From a checkpoint of a small mixture-of-experts model trained on Wikipedia.
Size: 10 layers, width 256, vocabulary 18598, 31.4M parameters.
Experts: 8 experts in each of 8 layers, 384 ReGLU neurons an expert, 1 pick a token.
Training: 279M tokens, 3665 steps.
Below are experts of layer 4 (counted from 0) of a mixture-of-experts language model. Rows are named router (the router's row for the expert), gate (a neuron's input weights, with its number), up (a neuron's input weights, with its number) and show model dimensions 128-255. Each number is 128 + 32 x the weight over its row's rms, rounded and kept within 0 to 255.
Before each expert's rows: a language model's description of what the expert responds to; "gets" lists some tokens that make up at least twice as much of what it gets as of all text. This comes from a sample of Wikipedia text that the model never trained on. Tokens count by the router's weight.

# expert 5
It responds to: Punctuation and discourse words opening or joining clauses: commas after Again or Instead, However, when, although, and sentence-initial subject names.
gets: ".", ",", " and", " with", " The", " but"
router [102  77 161 127  93  85 114 178 153  54 210 119 144  87 182  91 156 157 131 101  87 111 128 118  99 108 134 124 110 124 111  36 105 200  95  77 193 104  86  86 155 138 113 128 152  74 168 133 126 152 153 136 129 119 131 176 123 142 114 109  92 115 170 108  69 161 116 172 172 133 189 152 114 145 144  98 147  69  52 154 114 102 121 134 142  64  72 134 179 149 160 150 141 120 114 125 106 121  76 104 134 100 162 117  91 132 107 154 141 109  92 113 130  77  87 143 128 126 107 108  75 108 134 135 194 128 127  89]
gate0 [123 111  94  46  82 113 116 109 127 105 144 118  97 150 116 140 143 115  88 139 131 150 172 171  76 150 123 147 145 155 150  68 162 148  68  74 143 145 205 131 107  91 134 169 100 127 146 174 133 187 120 106 156 128 143 123  61 144 125  94  95 144 126 123  75  98 137 148  95 141 142  95 109 104 101 165 136 132  80 134 146 113 174  85 135 123 108 117  88  75 144  63 111  85 140 123 115 131 157 142 143 103  98 116 152 127 131 144 127 157 106 176  67  87 135 117 141 165  59  91 148 122 151 126 130 172  91 104]
up0 [121 106 146 172 153 114 113 145 127 129 128 122 188 131 115 151 145 151 107 119 127 111 174 122 165 155  93 156  98 140  59 147 104 124 150 135 156 106 123 172 149 119 136  96 104 109  93  94  90 123 153 138 199 182 150 144 144 124 148 172 148 126 125 139  94  47 160 105 165  96 101 195 130 177 162 196 143 136 172 197 154 161 184 136 163 107 138 117 138 117  66 168  85 196 167 139 185 176 102 139 145 123 184 133 189 185 136 159 153  66  69  93 105 160 103 119 131 129 140 130 133 125  99 155 116  95  92 155]
gate1 [105 142 133 139 117 134 125 188 125 126 174 154 150  81 151 108  89 123 124  98 115 114  86 115  87 110 138  75 138 117 134  73 151 122 148  78 179 137  70 141 109 167 107 119 101  92  99 162  84 126 210 110 151 136 129  99 159 162 141 165  86 141 134  71 114 116 119  83 210 142 120 125  40 138 133 120 114 144  98 106 107 148  94 116 206  53 179  60 136 173 121 131 134 159 150 134 130 163 146 160  96 153 120 121 146 122 127 133 116 137 134 171 215 165  93 144 141 145 154 193  83  88 156 148 113 165 101  88]
up1 [156 116 102  51 125 117 104  93 147 147 104  62 125 145  79 130  93 166 114  66 123 131 115 166 152 100 103 168 107 105 107 144 128 168 232 152 113 117 162 131 150  95 164 118 104  31 166 112 161 136 100  92 142  91 156 118 144  95 134 145 120 103 105 121 131 111 122 158 127 130 134 165 174 167 129 143 166 107 106 161  48 123 129 102 122  85 102 155 139 166 132 126 167  78 141  51 188  73 101 120 101  89 139 111 140 173 125 153 119 115 109  69 105  92 121 149  81  81 127 168 110 115  82 132 206 118 160 140]
gate2 [123 156 117 109  70 113 116  83 104 106  81 106 169 139 131 162 178 206 122 165 169 175 162 157 107 130  98  99 153 203 169 140 124 141 127 167  57 143 119 167  69 141 139 152 110  73 110 162 150 121 152 131 125 170  84 163 162 122  71 114 117 103 111 145 169 148 113 141  86 105 187 191 182 105 157 132  85 158 177 126 114  87  84 162 119 103 111 105 108 147 138 118 106 139 111 163 151  72 125 190 110 153 170 155 148 147 110 163 118  63 184 145 178  78 144 101 158 110  76  83 141 133 157 156  70 137  69 106]
up2 [129 138 129 129 156 146 161 192 144 112  67 175 112 129 133 127 147  87 101  79 111  94 128 126 144 108 137 180 102 160  85  72 103  84 153 147 157 140  87 133 161 150 130 127 166 105 103 100  95 151  74 141 113  79 172 112 104 105 175 115 100 132 123 134 115 108 128 140 142 170 102  86  90 109 122 171 204  99 124 205 176 158 154 102  89 180 181 139 169  90 176 142 165 141 157 118 107 104 127 134 164  95 122  62  84 114 141 101 103 110  77  85 106 152 154 134  78 128 185 104 123  93 102 101 126 110 153 168]

# expert 7
It responds to: Prepositions like of, from, among and articles after them, plus table pipes and numbers in sports and chart tables.
gets: " of", " |", " the", " (", " from", " a"
router [ 99  97 130 104 111 167 195  78 130 165 104 112  74 148  75 119 124 159 128  51 169 150 164 142 128 172  60 176  99 107 122  87 136 143 118 174 115 106  94 134 102 128  70 174 126 125 111 119 137  92 114 115 175 134 172 112 151  85 180 116 111 198 133 172 135 141  82 170 118 147 159 114 145 126 204 157 121 136 124 105 162 170 127  87 102 115 188 110 131 169 163 139 188 157 122 121 124  92 146 129 132 112 145 156 123 164 127 118  99  96 118 105 155 124 151  96 110  92 182 135 141 142 195 106 110  74 149 138]
gate0 [128 216 212 128 133 174 133  96 161 103 110 130 143  50 127 143 152 113 118 164 120  65 108  79 141 147 148 171 172 169 125 111 148  91 155 181 152 129 132 117 157 108 131 127 101 127  74  86  98 167 201 141 128 108 168 118 100 137 144 105 121  46 123 128  79 131 157  75 132 121  93 126 219 117 134 119 102 149 100 108 164 128 151 120  81 156 135 119 145 151 137 144 101  72 121 105 125  73 101 119 176 105 198 102  97 147 146 145 115 178 159 165  54 191 154 162 108 149 108  57 117  81 152 131 150 104 107  98]
up0 [157 109  61 192 167  97 123  89 145 131 169 177 133 141 135  74 152 163 192 153 107 121 140 111 126 118  91 131 108 108 149 164  78 123  81 133 127 203 170 191 115 163 110  90 159 138 126  82 138 145 110  99 149 126 123 145 107 101 157  87  54 138  89 149 137 128 147 130 139 155 128 103 112 127  66  96 135 112 175 127 155 124 124 106 173 154 110 116  66 144  99 133 129  83 154  89 134 170 167 103  65  83 146  81 178 107 138 145 120 186 133 191  71  80  52 122 144 129 123 155 137 151  72 149 193 137 141 134]
gate1 [142 112 167 137 142 103 166 124 137 132 129 105 122 168 120 156 136 128 138 150  97  99 176 123 124 113 109 113 157 152 132  62 123  68 145 121 168 126 162 157 128  95 164 108 117 102 111 136  62 103 101 122 114 176 197 106  95 125 124 145 131 138 149  44 108 132 184 106  76 132 208 119 110 172 154 145 105 139 136 168 154 147 178  98  91 107  38  98 127  79 116 121 130 151 204 143 167  89 112  69 107 172 121 100  49 131 124 170 141 185 150 156 149 148 117  41 162  82 130 142 129 140 164 119 148  95 105 141]
up1 [119 114  94 149 121 142 162 135 147 143 117 179 202 151 111 138 139 137  72  72 130 112 128 152 149 191 144 118  77 204 150 186 165 152  74  71 106  98 101 121 101 133  88  58 110  81 169  94 135  99 118 109 103 138 131 151 144 178 113  78 115 165  95  96  89 137  74  90 167  42 140 167 140 111 147  78 169 125 152 132 120 133 145 154 152 113 130  65 128 147  96  76 155 122  89  91 100 152 123 144 114 139 115 122  97 101 165 140  87 126 126 139 152 108 152 144 175 158 139 124  97 154 108 121  95 149 114 140]
gate2 [102  83  66 130 127 168 120 165 118 100  84 147 120  59 146 136 179 171  59 162 155 140 102 150 153 177  70 123 161 134 126 175 133 138  98 186 141 131 132 114  57 129  69 121 143 139 128 186 110 138 110  95 142 178 143 142 167  97 166 142  98 176 129 154 156  64 112 101 138  98  82 136 127 143 136 137 125 128 108 103  65 154 148 124 197 106 130  93 112 150 136 142 144 117 187 142 101 108 114 185 127 138  61 129 116 128 121 198 145 146 159 124 145 159 106 179 120 133 117 106 174 142 166 164 144 119 101 203]
up2 [ 82 165  94 103 126 112 132 184 115 186 199 126 144 107 154 107 171 112  92  50 157 133 116 119 145 149 108 148 154 133 207 124  99 105 128 125  73 123  91  81 148 176 125 104 122 139 127 175 102 132  95 180  99 142 118 154 121 109 155 163 102 158 211 172 137 113 145 109 149 131  88 150 154  97 134 131 202 143 118 105 149 108 136 120 171 105 117 118 113  96 110 138 123 191 171 137 161  91 187 205 200 127  88 104 148  92 100 164 134 125 143 105 141 112  84 174  81 162  57 113  82 152 172 133  57 119  85 148]

# expert 0
It responds to: Digits, degree/minute/second signs, line breaks and pipes in geographic coordinates, match scorer lists and table rows, e.g. 24.92111°E, 86'.
gets: "\n", "|", "°", ")", "′", "2"
router [ 48 135 125 159 139 157 120 128 156 133 145  86 130 137 121 133 184 106 110 103 129 114  79 121 120 115 102 150 165 140 122 158 116 148  78  71  79 113  65 137 110 131 127 166 127 129 121 161 156 104  77 124 154 121 101 108 124 155 118  77 102 149 187 149 120 114  91  89 154  81  90 147 129  55 131 140 193 139 150 117 178  82 106 157 169 147 112 150 137 167 160 155 108 171 127 183  68 128 138 138 158  73  64 111 130 103 162 143  93  82 144 114  62 110  98 134 135 111 127  75  61 157 146  59 173 107 149 132]
gate1 [120  70 141 101 117 107 160 122 135 131  93 143 194  90 164 166 154 174 135 175 122 184 123 110 125 100 175 151 114  87 133 120 155 135 110 161 155 167  99 137 111 120  85 126 139 142 115 124 138 141 128 104 121  70 117 163 148 124 102 111 146 112  89 143 101 141 113 178 124 160 131 179 154 142  65 107  89 131 125 101 159 138 113 148 101 102 170 109 138 128 186 125  97 111 135 101 165 102 149 122 140 110 122 152 155 195  99 120 123  73 129 159  71 139 151 132 149 134   0 132 170  92  92  96 152 190 100 194]
up1 [138  96 132  72 137 122 131 120 139 163 148 153 179 148  83 113 176 128  65 102 193 176 107 179 192 141  96 148 119 135 131 148 135 135 119 189 139 113 137 121 188 173 131 138  60  89 156 132 102 101 118 165 181 138 160 115 158 111 183  84  99 120 103 115 100 191 138 140 151 168 131 186 140 121 169 113  94  91 170 143  91  89  78 144 117 139  77 148 125 145  70 140 147  42 105 110 104 117  51  90 137 158  97 132 109 160 153 149 140 143 173 134 156 135 159 145 143 125 142 114 132 140 100 150 137 174  81 175]
gate2 [174 107 110 128 165 157 171 127 126 176  84 101 152 136 129 147  84 166  83 147 189 163 151 113 199  96 118 182 145 129 192  64 170  94 113 128  88 137 142 180  91  56  83 163 121  82  60 118 166 218 146 120 144  90 123 155 147 118 132 155  99 149 143 116  97 104  98 132 161 106 105 152 154 117 100 121 209 167 105 163 134 161 133 115 109 175 165 120 101 115 177 100 104 144 182 189 105 169 133 157 160 110 171 168 131 118 105 139 116 118 187 110 173 150 127 104 125  67 129 183 163 128 114 158 166 114 151  68]
up2 [123 130  90 112 191 125 119 114 110 162  81 140 157 136  81  72 132 183 103 143 129 134 124 176 149 138 154 176 115  46 146 147  92  95  91 119 184 180 162 168 118 144 135  99  91 179 153  88 146 121 101 153 128 114  97 145 154 130 159 136 138 111  37 126 165  82 162 187 186 174 113 174  98 105 101 118 115 159 156 102 100 130 123  96 194 123 154 143 118 199  96 153 148 128 115 159  87  90 120 146 155  83 117 119 161 144  79 141 180 124 138 161 176 141 120 195  98 126  94 103 130 108 150 136 126 160 197 154]
gate3 [132  93 159 132 182 142 101 157 161 124 194 108 130  97 122  98 170 113 111  91 143 155 121 175 181 118 151 166 128 170 108 108 142 119  91 110 123 112 113 147 100 123 124 102 107  43 113 160 158 126 135 176 141 131 141 136 108 154 140 140 123 100 107  82  60 131 156 168 120 127 139  82 176 116 161 144 153 133 134  86 224 144  95 180 176 119 184 166 135 100 136  56 143 186 155 123 130 160 152 143 107 136 127  57  73  85  92  95 159 117 131 114  85 143 129 118 192 119 126 168 110 198 164 128 112 128 103  73]
up3 [162 137 118 146 100 156 132  84 143 102  73  84 133 113 104 173 135  44 119 140 146 159 144 159 102 173 103 119 118 129 132  84 164 141 131 175 119 111 117 133 124  99 122  88 114 137 192 135 134 110 108 208 129 177 122 105 118 121 188 192 107 149 131 195 126 155  64 120 101 152 137 125  90 180 137 176  97  65  90 126 184 149 155 139 137 173 145  77 140 107 146  97  85 198 135 148 123 125  98 150 128 172 174 126 159  91 222 147 103 142 111 139 165 115  86 123 113 115 128  86 102 180 125  79 110 110  90  95]